Weights of a small mixture-of-experts language model, trained from scratch on English Wikipedia: 192 GeGLU neurons an expert, a softmax router.
Below are experts of layer 2 (counted from 0) of a mixture-of-experts language model. Rows are named down (a neuron's output weights, with its number) and show model dimensions 160-239. Each number is 128 + 24 x the weight over its row's rms, rounded and kept within 0 to 255. Numbers have three digits each.
Before each expert's rows: "comes before" lists some tokens at least twice as common just after its tokens as in all text. This comes from a sample of Wikipedia text that the model never trained on. Tokens count by the router's weight.

# expert 2
comes before: "1", "2", "3", "==", "=", " be"
down0:131142119121110118149147137097115127134116136139083139135131149161136125147155117156117131129135172088110119101114046092157120161154116127121146156149112163114136133116138117111139110141098106103101109161096109118115118172130153183114097094
down1:128139150121144072104128134132143126163112133107151129147122129111173140128140116131145127118122174130143088151161132170143163116113144088164155098133150131153126095192092144166140142129080121165120123120184158148142122153130166126097158059
down2:139090140109140116129111139125131100133119139107112114095102150121108164132162067090144102136136098157120115100170178131121145146175106099158130134125123081140133133155165122151123161113101122121160123166087102126130104172125069149160115093
down3:106166166117107173141119136159110161130127089162065118120152100116156128130129147160107111133170120154136130115123153127121181114141112108183130109129137187104133101112133132103123103113135105163118144080136103148125150150142098096087153142
down4:123143168131144133132125119116134139137116134126120144139113106125100140146090144141156142164120176163125133157149118162130115128122130138142156125144144147172166158140136135145144100155139119143147167146115138154132134127138154110129142142
down5:138091124163163159120152160118152092095137147106117130132104123124151192110109150120138107133112151105140147140140118109147145099145119150144146147102148125145131155147135128128151153107135115118145174152160118155136152104173112144151134137
down6:112143163119106081132117113112128116152138168145116169096127100096108124128105086136171076130109135121122107116126082120136166127159110110142156110109142119118128106122095082115112117123124120128175140147094101127120143120153104126096134101
down7:136106139119092081149178133102164140124127114114150133121122107117136104150115133114101147120114122126149155130154126155118110150146129156149126132174125119140109155203145090134127100136106149133148099121133120147110121154142136160134117101
down8:117144109136134124109105176134146139110128068093102088117117114164128143107130112143083130116097114115121104108172142117135149097093125110121136117146139123114095113118139135115138103127114168153136135127156113147113105112103132140140110089
down9:119132144097157097135176148122133117112123140082186143184174176160120104139136121137130151097146162126109096129147147146154087132163125163141095128179124113143099142140134118146140127151165117135141128125081122157166107098125111142152155126
down10:113133084104119135147174137115145166117110119123101132145088128089124080123142156118118129146132101129181145114142141135100125187125168103153088129111157118128108133144124154120149110118147160134165140099131122137156116094139124113168138128
down11:120211147149148106110149100119120102133154096136132157119148093092109149149072136102141129161132133127168147130068150134105131133102097160125138156119103127117145090145111143156133098135137131110093142119170095130100126146197127150112108110
down12:108135109127173138138095154171135156118139088109112100111128105128116179146120125127084116096154072117130119076172108152151135126142136161132173113142136137174092118137161143140095107137123168169142139120099119104157161070085128128124092133
down13:152166088131153177106147123155120135130092130112149118150140184121132148083097169110141126156102134136113123170166117112112120112131164153131110100126121133143124151110152118106154102122157081156122127131117089147113166148143114147131122120
down14:128132147156131171108165154142137134129143182136151149115145123126095115127192095145137106166130125108136128124150111091106147122125097117134116130123142132121112100119117112122122131138094135123142136160146124147147111128132130164128098119
down15:127094097145125103113094152176146134080087122100145130175157100136143138145154114160142132098091134156092129166088098068134106098100115149113137121135098144126117116065089134158147126136147147108140145128175099142131110138141108108106108150
down16:126160152143127118142137132088152099139141120122142116076055123112099106091082144100113071129128110119079120124154122126131147114110140146129101130135151102118162161136091144155118118104108175132099166155146077115127107158124111117122148156
down17:161110111110153151115097091113115146147110090099101169114143115135131156151143120141141125122107106070102116177124108074167127144139124130136106172136117131117145172094130127126134135117084123122128110111116117149146080100110121072118092077
down18:142145116135131125148148087113160114145136139100100112158097126108130152104091108145099130139156097131154136115110124125122116140144151134144144144133119092132169137149128170155152113132107168114090120153138148124090123152137112121140110128
down19:126126125151101087155132116130116178120100118165141110109127100132094138134156133136122138125122087134146112092131123097111123163111105130107077088115131130093133122096109085124167158099114077136112161145132152102124135077106088149150095117
down20:087151131110143135119093170134096146152110136160103086125128127133130135140113134126142110141142140092101157127125169143122112125127122122135102136140142115105145150098129130093122135161167119170114108091126125117106138104146149133134146153
down21:107095123095109136125146126083148113147093077129116110148162128167087125133134137075096161128149103133118170110104145124130178136155140136132121138133144086129121121121156126163131145126129143133117168129183121154106145103116120116099127138
down22:104151155105177133110099147144135129139128115133096097130124147117083127086091083141110126103114107110123131135163162149108095130126135123117128139157140127118100129129164134099090107117140134111109117129152130125133150135106109137126161116
down23:112118085133164135101102087100111125096117140110124132135140160130141147130098139137136111132146133171129104147115143135136120103122123096148121142097110141073148160093128127166113092141142135093123164096118142118088112148124107132132137138
down24:172125102111159099116134125143108134103090104144152127092123104160118098130157101128096124144118111099131134112134148126120155119124132131132128145115143132151120120140115098141095103120124134139169163127114173146103111163106132127116124124
down25:095115147104103117158083141105099099160091133107118151090080122131072158138150134130133125134101147157108151127113051118155149132114100059110156112109182170158152105151129099133115131110120104134095162149129144150137169105132147138090116142
down26:066117104126101142121135160132092202139117109150181173098152156103124101135149160093110096185151116071139142139111180083130111113096136124093106127132077110125153151115136117147134133130150134102122159143151116147131119096114147150120144154
down27:119127139163130110108107100073128168125108182129114147121135141154118080095165124143150119109116171156147121122155086083107094112106142106144124160126125134200156175165124135112114114114162105113127153156097152120144143138119111127111129119
down28:119113185121152111120132128075130113154128073154157152150140133108126120112137145094130119089176163134132140123154091145132158176162109137130144128125167107149121146158101109165142119167100135144128103119141132141149116132100168085109125130
down29:119163123161102102071113143073132172132146116127122122084080106119153096133111107144084126099102166131118140123115118159105132133140120144126137093165109123120124124149133140108086119146131125107147098123143162078138144118121118100120131128
down30:119129083178127109159105192106108142118091087138151127159134165111092124139148133136133112104098112132106132125145148119124102126138132114117174123103131122089118173067148169118118124115125151131167111127134112143116121145131150168193140118
down31:105124123119169128111139071162127140106114122140144148084106118147128145133156142107127110165121109164127134134123122172106138149108142150121091126080166145127110077139134076102186132092153115089117174118129127140112125055144122135114096087

# expert 1
comes before: "0", "9", " ", "8", "5", "6"
down0:128117138134170159136072148125125122104142157141129157134137111130172123150165158120110146155131104136159170149115159120122143106068117175170129094119134115113112140139170142139130138119132134192147119086111141122111115089151161114111121116
down1:154192125082142166119160134171100092174157148118124121118093120139143197132121163096166151122137133110129152154154148111133095105110141094117135113129156117164118174158118140086120101109114148099139112113106156134095136124142130092164113127
down2:075096149123162130113131165139144135115145108158119171116145097102111137164168155110130159093130107136107113102102133105113143136119098141118100141168110133090131115078097133151133132125146121180148165157145104125141104103143122131108156132
down3:113153103118086118166127113129126157143128145120141122099135080150141132143145095147139105123104129112137117092125118113145132122122157142129133125140157081146123131162070147095101143092146066116156163135140154115164147081126120176146163127
down4:135154126116167096155119100133104120135205140132101114147112124164106086133111104143111121121118137100121139148111117143125159146146111096119087131096134101126140122176075126157114117155117103132160146121159125136122125151095149133166149112
down5:118111142112118077119121135110108062140114098204143129122119131102108131115130133117132080148100084109132115123099118145094116122156149098109083118121083136096134147123093117105144134151138101135131181123098124142131122181101126120132147099
down6:115152141120067151167139145135112123140123164112105131146120117137118112115139127138103118158109108128084140141116095142127124144104141116167160136100140130171140157175094167130134128106106113100150113137144136098147115175124122100111096133
down7:132101113105160111149182104110134120141121073113124154143096087104156138150122122152160156134136148132113083082122138144131079141155114136099196125134131087124092128120127150130160140127124086167126080091082124104142137141144191136134132119
down8:122174137108121151170120132157122162102189128132152092157110167119129084121097126159158169196153149102117137143095141107160129118106125122099103124152132135140161125136062177134114152121112133145130078143153084108153130154119135120149170189
down9:113114169143127145126152127098108127119109134123150157173136155139082094140135102166126100114092139114066152162119149130117117119118100091129140156061098155106113171118147079115107121100123120127119132093148159106133149094096108135118153125
down10:104122117115084169150080138113129127119119094108149112121169104087121120089129146174105120127119147103125145144160147100095125119130113123112150162114110140157121117110125130137130142172164129139131136178183172126124129142100112150163092177
down11:098138101116119121117137111143147138135112171138159102114128100137141170072094134125165139114164179155143092106101114086087120097168081133043095128165117165126126134119154133149143124138153119115117137140124101103140132098144158132117115177
down12:126128124122097142135170099150135123153139111140081130143095126164105156140076104134139121134123136127146163099140110100141131141113146161146119128066182091077086123121124151105103127160127093095181135115118141097147146106108112105112070096
down13:113150138117108116123089110143164114130114119164112201097148112155141138116148131099125100146107070136127093111119126093152127126082130136142151152122116140145110137131114202107135155157138136104137142119158111145147196107158114175136123122
down14:146162109156112159131086114145120139111121164153106122159137125141128088130125133123110138135126133151150133140130150125135148111098051129142135118137139130145130134121075140126125153123113126159037106158087133134152117097215096108151083183
down15:115168113112167098143125091116138172118120137105166142133135155136157158135141103140135150070112151129159110136126104115142107155123148117095107071136147177100147104084153112102109121131132140136069121132095109120145150124112141145122141124
down16:147126093094157148130091152151133116128148119135138100110109147093174103148139171124157118104125149116138109098177101129110112147126151169149056065145104131129117120101134163095126105131104113162150130160143115155141135132094098121150120121
down17:147145118106133143133066126188120150094118090142128125092122144137120129119138120124112137116121152130150130159065144153115137124134146149141098122157106128150144119151117118129142121126162089130118114133140136103147128121185142133142147175
down18:144122116139102116110131154185111130115119116083132130155096107129128081138115111161125139140148129122065124119099157135156115126104139132109134084137150134141091113097113146093109137126100108086132097118139120132159172124111142094124173118
down19:136076084118087128130126128120085147120146122105121184121123133155112086112128128146154112138152095115131156118117126097102166083147113144118122112136116135104146163087121143123109058133136143153177115168130143136150065166166099118157115154
down20:113130114130124160113154125103134123100134083108116109119100157104108116128130136182125110121107093114135154102154128085087121151129093138111125126165135090159107129120125151150127127125168145122119146122139113114122115096114129127163142145
down21:115099170120140125139122134157171149190125130117101150132187115131139080107102125144134101134101154177116083124096103105150122144112099114129102133166122108111153134105162127162161143124125134121098126118142109140152160159121119137122097109
down22:135084125110144111143128137140151165108135098150093125145107114115180046099136120095130174133126098137143109063149144121161156113133145186121166093158158135109132126105131144099125139117115155113164092102112126108150157157147124173086113139
down23:168170122123079110136106155133118133131117167118169140153125153145119081105153117124143123111140167127156094136108100063156171123149101138144146083119145137134098169129107127135109134104167113120137128102140150132160097136104112130132153119
down24:110124116109181111149141073151144121133151154141078093144111101106144130138110107126173106158141108120134156097137121175142105139146116188130147131071149144137104091131112132090152149152122128111153153151132148147100118103153126164144116108
down25:117120174130113129131120107123116122123062132105128105113107092109135114143116104107147082146111146124071134117118106138130113157120139115104140097117150146083108082135150136144126184127142136141143130155096115110136172101155110130163088072
down26:170141101138151121118093120091118129083109135141095174153087190113134145139122139114133111135131115135114113112147143104128120103149137103147136114132096139065145147111140106139122080108152167120111103114155119135074113162121156144109153129
down27:126150155097127123134111123110138129107125145076134093117134091126142103136136103149102115117103145173099134115138104093168182104113104147086143111144155141155128079100111154101130139107155095121156154137147156099174146079164105124113172156
down28:146127114139159108170154139093180159095130131147145081150138134135153139114129097102120148156127117117150143139124129089149147131091166167109112137106154067086131140127120102142137136151066128115118131109144126111093121150133106142160100149
down29:092080129131134160087156129102153130122163116115138117119127133065139144125140157134126131100168120122096106102102131120131132159126105180095113137157131136139109135182143113088149124115158148129090124173109174111153138115089104088101148143
down30:142090106133110093142166141137154121132145174146188112132108146136118146153146140153117145113115153154150110120090113098158150133144097133113133128112083119129125117145122142122150160127120143113113111097133115136124145145129141093104158130
down31:103149141121096139152128135109139105088153118095121092153096159143083163142147156168106175117128153158145108112132103142134132077114072114134116132121109107112118116160105131111128134107116153105106113119139081109135107111121158115117155132

# expert 7
comes before: " to", " the", " in", " of", " by", " a"
down0:128109112114103111149116155116136155141094134089115166105133127110142089139111152150119165127122085155099191152155141090122129141140156144141109140200136131143133134153137109155144082150132139157145112146128137147108141148147087163111094128
down1:082151145102136126086100134113105160166142112145148132129124171118146107149127158152180119088153122131172120131132116134118160127140099168173157117167137084099101110109138146133118128116138104152113153135132108108137161147078115136119099171
down2:089114133113135079142132131129138157130110152089139087155109125156155145128126134145133142090149126147150138059139117108126148176075129177120132113131118130122131176141109132110157161157126155136092136139151155097158137103116106116106137142
down3:148120117120102151145126159119159062137109110126148094147147140117119154129159107112158127114110137116159140102151119069153111137170112165134128079110143114161151139161123141134144131108130146169108148140110107113119085120119136110146103115
down4:067087127148118094145113115127146149110123160166181112124149129147115075090132108129129152108116134140121132093155151122134088143154147137101110101087148127126115122103167146133094152147123148137054175134161133123167101115169098138103130118
down5:125086149150104163156104142144091116117161136132187141120125142116123123150175143077153114127098097113115143087108171139115126163112114111144093097092132161169178112126082093141152100093118099178122096161157163130103130145152151093161100132
down6:116137121135150123143145128109129147110151153133122077145051142142135131125146118079143121203116148114155097107107126093127138167081113127083127116157130203103112140164102129152123115163142135103164125164143098133127135156129128108139157189
down7:097160143117144162159122115135168087150107084114149107124098108131149132145083131192153107118171110094152120168148086128107121157137131144087129172178165109165116119135113112124101125143133113113124109117125136143134172149108143149146122112
down8:120167178161146119144132134143130114100132124090124128172122120136111118147118192156069154096150138162165141145200162122098109107108119123122132173128125086112096119162110130163115108135161150073124107157136107099157152162172115126128126131
down9:140152101127145110163160103151112139154126094150157099129095112122105130132139170074158100130137149147126159145142136166116098123136143115133112117111097111083122125125133119102128144129137088172155136147079102148114134160160108170153109102
down10:133103124176101118191094127136103099111106147106106114151173133126113114143110124138174159147100130141090122123082122100105128100090104122133131140105144116129152155077126153166110113119118153136127141099134148125143106065183096136098122147
down11:133155139133133138135120068134129111099111101118129154111145093135104164121115090103124124117078142117117153126113132142060116089164097169123143133080144118103116108130131141111135127138142162137161159122116134130165136089132073153162086113
down12:131116109137138130083094120125124111121090171111119163124144134122135076120142097149100109113123177158137195104139170093128157136117071153156131144174104093175103121134115101126120129071111136102127103129133117141154126080169154156127120135
down13:135129123172105144138099117106118104109117119138107125158096125099151112153105114130135157142139176119095141130119138134108115162112149133135150094123150166121097105152132172078136124150163130127115144165158133120103163118104148099139120091
down14:107155087109167110086137100103102124125145104079183114100112087119113120115111156093095143116129100155138135101170110114139097127082110154099128168109116154109080128175079127123149106144141138135165102128137143139127149149134112155141078134
down15:144093151118093129164114121164116107118104111138117139134102139132133123122120117108132120151133161169099137135103119093155137139115103110109139159099164130154111116145125106129152087123161126130145128108122127149131145106147121129152183152
down16:136128114086153112141131129142111129119156136142103139141124082121177082149125114126131155114134149151127112111157149096109161191085119127103156091160166139144109134121100158144099121168152134110139127150157128103147136170126163107113137105
down17:136165120135165182111142131123108180105148168154130124158131165142151115110139109118124130100110106180151163114166115102113116139125128086172165087137099165085127151148120098102111081152112203126124139139131141164126124134121138176159122121
down18:129146145105086128116116129120110130154153160140109142092143143119164132120120154098120150129127079095143134130103126104119111135124106123119108154177114201114163129097135130138114112117095101136108109134125116118104116155064111100115151107
down19:159150125135088161137124101131117079097162108183088106127133171110087157099102133107142130135135113117131100078142175161110130131118144177110096163118125133109152128133145161143097119171108132133118069148128128110122127150126111139114182131
down20:110134127139167152140140123130130121118167107135141139143152147156122164113123151103092109084100118117135156153115134138138117113115139111118130080165162121138129140148143140155096166110136166099116096093103150123162143187087152106128152109
down21:129144109102101141079046146119145125118137114159094134157122122119121132162108093148160125174116121100166096124104130146108137155125128162188125137167093141094140112146124133169173148150117121117141126116159124117126085162124154094129114140
down22:160137114132105134129158128101150097132120147090085134090114114135145116105128103164128153127074159140081160144154097151126136105135141142136153094120136129169112137101124116081118099153123105123157151151099131111133146127121100164148176126
down23:116130122143105136137118128120137077102093107140116184139146166141123140148120114137128123151117147099120098148065097136111127124136159133117105134031140123143176119118131137118129154104130102134150147137120126144154137095128111130130110130
down24:114108162134105101119149144158142101091106130102105108130126094100115155183114099112155132137075141135149125152121141143099096165085155089118148128096182148130101146150147152120124136135146112100137134092162107134132126118128128142133097134
down25:129118169128136123140149108140112149154116146138096170149133128116128139139132128112113120137089119152138169108108141094119122119120080066126105166075127085108135123115126141108105104158155145120108139146153113128139123118107140117083086126
down26:102064128121123135103147101098113167130122121128130120107077163130115102127133098150145113165150141171147160120148121159120136171098122120162128131166136100120125137119122131132166147115168160130131117127174152106149123137091138122159158099
down27:154160110155122123151132105127169176131148160138098128134103108096144132124128083134112114126130117109067137157109102138118134125140128145177138114089134094151116169155147125060128108136141146103143167132146127118158172110154106158205138145
down28:073139068133124144112123090110133135068118136110119137098111080154116152146141134143066112137109124180126121131101139132144096126137110171114133130136143104139126166174092110123114122144129132176157119084115123123102153130133127174152172167
down29:128091106131094090085086111169137152138140143127122182111147134118107144144115105141144128136102149145139095115126127132184128127143146126150104130162114074147143128137148178137131122168121095135134121127187131068097118102180131113132132118
down30:070158117145131149144096156154140137114102125112139128136119122105114172135115146103113126125044138161158125096155158113123100125101151097163150106059118131130150113132142152136116152161157156124154169093133093104139142109170095111139164120
down31:155132105163125149113127090126137134136107116141142122116147134147120123150121103083154107158112102179092144124127089157102067127195130179133119113066140149115135146118118118125145116165127130151141080093109122129122140161144101123176178160

# expert 0
comes before: ",", " of", "\n", ".", " and", " ("
down0:140103163120090135131116147123131110125066161113132093123158127093159115093128130116133115111153115144123158120117153147125136152126100100106140187137117101092165156135137144131157118143154128112087131125177128128107120113086130095076142180
down1:143074157132111081119125149104119157152101123126141121150113086135135129194143145164128151163166120158123111130147090136142139153132093140114143123116172108120164163102119097130151145137113113092103083123116156141157131104105178142141123134
down2:137141136157112166113100096166117102176126129104133171120110108138124123126148133146148111136088123132159160113108149166135118096141112150129127122131117163165164105094133130139131140160139114134115138097114123133128176135103118120091116106
down3:181121153146105144107157098110143109147122127113105119145107132150110080103124085113145141136146121153095088114138117134119104115121117072107166157141116149117124163125103155137134150126117094113123096127128142148143084139078142126112110132
down4:088106115103152166084122110112110145116134111132116130111154167137132118110127141184135116082135102117136112125142142136118158131112124116150106128108097127096153123129135068122120121125121127123124083121157125116125107124113146099156121163
down5:131152092125148137082082156143128128144157137160117163123113117090133162113113075134122154120114118113117134113085136132135138096138097147123129105082107156152123150123149113130131169103134144110122174150119122173163132108152122143150127109
down6:105143123149138106123143154128129167106171143134149107169097136102138084156078170129118130141095130121138102143139166132099118131127141171156173118142096143180162123127121107161123109094145105081082129126143132143144123174113105138139124102
down7:094148111122113149162153188135121121171152112160182122155154134120134148097123167081179132156131119103154115125133087155133131124160135106114134116128116118156130117133147126139090090119138145145144107084131141133112180117112107123121125132
down8:158142108114102094138114100128146160122123095110106119102093090113142128194096073115111155122150074121082120127140115148127131103154137136088137119102118159133093150144148162122090148146133158157130124124114137119134180125139130152169074104
down9:154075141115139139096076144127124098131137172163126158114140121147134160124142082135142121119134115148129129142098112132148102151124131157148160158128140126115108131071135158150102146144124136139130148124124101099176105144120101148112124121
down10:110093112116152139107119150121141155119180137123149118098137140106156085124104140143122123146127117123147132116170144089111120187124114078137125134086097147122122128120120141121163155163152161152118084103171112086115090109102131134100133152
down11:110128104107132136142137140177143195109148137109119119118116131110134166111130110115134128097115120138132141107101150091159141096155176142120151109149147145153111125143165108138088088136137114123149129126106133110153125097110121160140127167
down12:132134148068147129120152143140129108108130141175159114134177105138110159108143165095127092167125111139136128124130180162079114093106130159126103131156127147194107139113133128134125119150128098142144131157122124130104106166191123116112169135
down13:168207113113096117096118125147130115147110128112137149107129105133149101155125093114104124132091103112092130113140122151126103118160142103145135124148120141150199134165112161176103110173097121114153124101157119167116161149163127118129121149
down14:161187111144132148131150115138124100117096173100118147161133123124147099113145067146119148127108175156146132112088127109105115127086129137113130121163123171151139146136087108101145141116134112100086150156108115165150118162108124147121126108
down15:174107181160094076107155113063072151104118121126154097110137122143124094123119136102125129132126152087106136145108094160157099180100079090102105129101117111110133137141064110133156101103088158097115142126160144135142115099108139154128148092
down16:181145117127128121108141145156076159100134123157125104131136087151139126162129117092112139167123108120089137102112176145144132111167151151139095111125133112138142086135092136081138111166079145121164151111092122146159140136124086141115130129
down17:137123119144162131143167126157138103149113153111088172111094106173150112163081100136105135187140128120089142116075100151146145135130151168159139112137129159155116131139165151146091132164131121161145113093138089134111156153162109159119135127
down18:136158121126109108186110152139078113102125117151173139130141112148124159140107137105114155109109107116098122129133169142144169122140125096117137153106120150109114114150089161101113118124164155113144146126161123094142182185191144095120113125
down19:136127111116132100114143126081163123106119139089134098069123136102162144129098146124139127118051127177103153151110109118144147141142125154145111143117114095149100162144140138112133123128150130154138154106144139055167093068147124170158131144
down20:184161111110152115144149098137125105119116146133106207160099126124138145142138128101183096160131134129096128134107174149107146142127139115094169143142128103121152188121121147136137114159103124117103144118103128114146140119187145115119134106
down21:120119139128101120096143105115107128133090110172133163157125091135109145111133096092101080113109151107140131125142139145082101105130117167075116081128144169118135090129086150118097133097087133149124110159120122104123147116143174130116098109
down22:103119153151100189121096142137148139105131137124148124151143162124159144119117143144151111189099135111175116143179174133181136108114117067132189120099092105117100168125134143128129159134120151142149147115124151180114111121130129161126178131
down23:125064127136125167116143125129117145113121131142129086155140171107117099150138146117097136190136113148140120115166162084119106134119120146155089148105109156093155172095089125110154165119179154110118060136153105156096079136135087098138109119
down24:069172114136152145122135152153125150149172154100144134098124091144108150122122171131127152113117142103115153089105125155106142145116117116117139155147141149163136092118163128135111126173189138127152159110149130106102161137176136113111121161
down25:123142151122153128108162139118148165122175120131136121147109169125154097125118141115081116110121164180190112131119104103151137155102138126137132132165153089114079120094165199144116147128115115101105110126127130186090161106118097144108130096
down26:139106114127125096097119144081131116152139125119112127135138141118127116104129103106137116132122095115192151127103112094126177133138120102116088148146127151143096130105172115133174149102140108088144057168125108159161155118110160134136088131
down27:128139104130122151140132113127111147163137112113122117144120095090156144127120134119120156133136122140129094106141123081145148091116143136123131105075142151114152137144138109127115130147112143085103155146130146105137149154126092098130118116
down28:125133088131097141162143103109089136064139058101125140134131098152106124138140150077113131116134125095150102138124127163118069085142130130126146119141161100103154097134100087136135122140139184156154120099090093114109142156098183129135113131
down29:114140137134144139162083151148135115130137123143148169132140174173135121112124145144094145099109138138133082163137110142144121121137142072143097108176106128086144124127158115168126160125116113081140121094116096115099142120123136128128137159
down30:103122119074148167095134135109156154068131095132095148114126109143172117122168142148092137103113141133109128131159128111152130155119116117124148139137086119087155125118113109134103100130122115142167097133136115075171111084121110121198128172
down31:098107106106146135123178112110160093157105128136114140112143149130138138106169131127118143103137135143106117119098140153138148130097126126140119149118111060122111091120137119168152117115144105143144138164125106074147162135117118149128156113

# expert 5
comes before: "-", "|", "–", "8", "7", " as"
down0:084112158133134125144145160158135121135128106107129092147124127121131105141100123113156084086124201143136154165134169105113106131172129117129131155124116145126124122149151146129109149104157135170121139127090107119116138107067127162167146167
down1:140116125125152133098127073141153143123140116133100128108111090101141110178120098129139123149127092131135141152121091127126155105155135126190090135112147118136107150150196147120112101101166145157141149107171119121133097098139099150150108147
down2:147073126126126095113134143136102104126156111149161101148159088129084148132111166157159121123115147132165126111137091133104151151136102121103140134126140108132159100144143078148155095130150090164096139133143130120133109153114177139155104134
down3:125142118156153139077114117118160097130190131151098158118147134083148157149109128147100116124131121109150153140096151120087085091141136163110153150112138154108114105113158148117156132134152130132132103137103078103151134100127169122118138140
down4:106121126092105179169132162135149138095104161151155135106153129124122138098074153096116144142103118179122178169126098123125124139128146122137136111085052092089109150152122133128162117146155122154136135094140129146128129090142102120160139154
down5:146123118134139118127169122076106137155129156118151083146136138141172143059161142089118141104118167163145140102165126124101126147125103118150104109122142142151125136132118146117153111124108114137107132144152143151103125092083101127120152073
down6:141124127102161135111128140140115178093148147124118102117121056122140117165076136125157078113118177092087113131124104142142132117180102121097097092143132158164128088119089115128129134156135084127119108108124093105129152110129144143169166112
down7:168134145081128134114118114128125149096112102151089135102132094173156075140115088134106118139105139129159121110098101149097146138116135116122156129141138139141113070118155094156132119088141108132152112082174138111145119101138173102157111168
down8:148156168164109139134175125150125130130141119108171105130158125129184096122126086148091192141081151173115156138087101121141135119132120169129118134124105113139118145156137134108117147131127107133127128162111141113156066158100089162128150135
down9:133135097117141139127155093110112153118121137139122135094134120127182132138144100121135093152147114141106091103150109103125135094142108127146149116130174169159099091147110083125114105139118111132165139133110103143130149116086147161144146126
down10:112129125120125184169086095181133165122102131112111127110136071127118127170122104136178112169125140156140130107135049121159136124169130135132130154110152111143108106172147149142115132106150126157157126085131138163093148097166140107138113104
down11:107146122084105117163126077181146135113125127105099104115159102169176105125132169108146127144078133143156174096117062085140121120101158179160102125111163120120130138140118144140150125120107109149136149099168117136131145120169141088094134097
down12:142147136142138103106141132132097116109144120093117147134128116109116157095108160144152086137109117096173139166110110126139098119122146146117120108156125110145144158153110131105120116124113128153143153185146152139099143158133136108140155137
down13:110144146130153101097136148109112142118164119158177106124130147074127106098139119148111106116143153058159115163098154161169108128113145091145139111168109116121092114155109097117200140128112121125096099118097094130095093157090118103143133145
down14:085116090112142061144159150120079117128114142131132133164144133112158098155126190143139173163173075120141130133145078126127123149122128140157103128133115059119153072153088143117109086126147113121116133092106111116098150135097113145120140133
down15:105136141116086102160148158109118149107141154136163123143081094165146122138139137098181121118134143134121103115134108120146146154130129152120141107148114123115143131123136137128103077160112079133151121138142160139136169165128160114180150125
down16:121079114122143127127128105132127128108078109140129120156172137117120093093131114144127150156138170107143173128103099094160168146152121133125094130152133142135141118122124107121133156101122115122122136120122123105127116077088099141141116130
down17:191143107123130147190107097135127099156127118150117136110123128138123121130124150144108128175099134111123154147120118160111134132113157121065146143111091069187162152117166131105148114151113144118140131129107137116129125161138125091130168131
down18:138117129119111101113096126139127126096171091134152132153108141100147112140090156159155104130118124119127112149155147194092117141115116137139146125113139123137115186157123138126138127129142133136138169092125110096124105137122109137132189097
down19:154101146134151115126115093096126140117115162118086134143109049116101154095151118133160102119111113139144110102143100141099131127157103129149145159143143165157114098131121133229134105127145128134142145138178117104031124140151144139129136133
down20:143115152084149154130153114147094124120136115105138141096160136115093131124151110134105153131083090090085147153067120155136111147151124112088114095112116117091157121138115125170144169162112132137172115158105132115131110158147081171134132085
down21:127134148132129143170091146159144151138133147127133129115121145134113153133117129163146189121124146124134145161128185109111119130136152120112137129169113122103135060103087141172133126120161096109133132112120144115130147121148180130074146153
down22:112109142126108072125134172166133106120113139149123167128132128142135131142126108135083144130127122134145104120119100106100145122140120118132102091122117104171113108183109127135115128122110170134132137124157114134149165157120128131119111139
down23:090091117112117144145143092121111105132116104130111160123135110128119182126144148112133137127109129103091103152133109106122145126135090131141136107123156152141073082131127135155122095135115135131164156117147119098138167082168143141116095148
down24:111195178138112184119123131106115095097126129153138121109111131117100149128118148125175116130117129123113091163129169101143137106116066104136129139118119146119126145143096119125109159111175113080143127129113137099123153138125108127128108158
down25:130109178097134101110126121096106138128129163115142190140126136094139085143163124147104121112146111141115068108124112120154131103122079092139131095134097123111117120167071127148117191169112132127123115134163157092135097162091127091110127131
down26:139091136122109129150158165134165122137139106152114109136100180132137116133121124131076147149130126168125156103100105105092099143145135125141143132148176144071116153069159156116106144162174147132138086132114150131135151108121142164130152133
down27:132125134129077120128110140121145123147145135120127140146135139139121119151080128196135100100115138088137130106148151139136136140080158116131124171158114111104143119112120134126115116136116117179142071155137139137140135144129165121117140103
down28:139158146110110111089125122161153119089120135117092113161115125130121113184138100155097153165118125114117099115114162126121073106161131107128135130165135135130125139148118131125100118133135104121075119096159111082141191157120168115179157129
down29:121104126155117084118118079091095135135122100157124168111159090139111136065143130120100177120115141099129147119119075145108092155107090113081125101087086106120139121114091107104156145181117125122124155113181133114182130117152127143115156119
down30:111130133110124136139116129146147099135123155094087159137109048142148107104115112139073125092105146137150115126122109138084135168163157132107139125110128105120144144126168157112084107172168151106165126120135154095134141115116115179128126132
down31:116116125138141115109092141127123167121097168142113117187113136110141128141074143154140119141139162164148152134094110067132144132142103116195095127103155149157144079133147122131095165078120084116129110097099104154131158088129137173146120127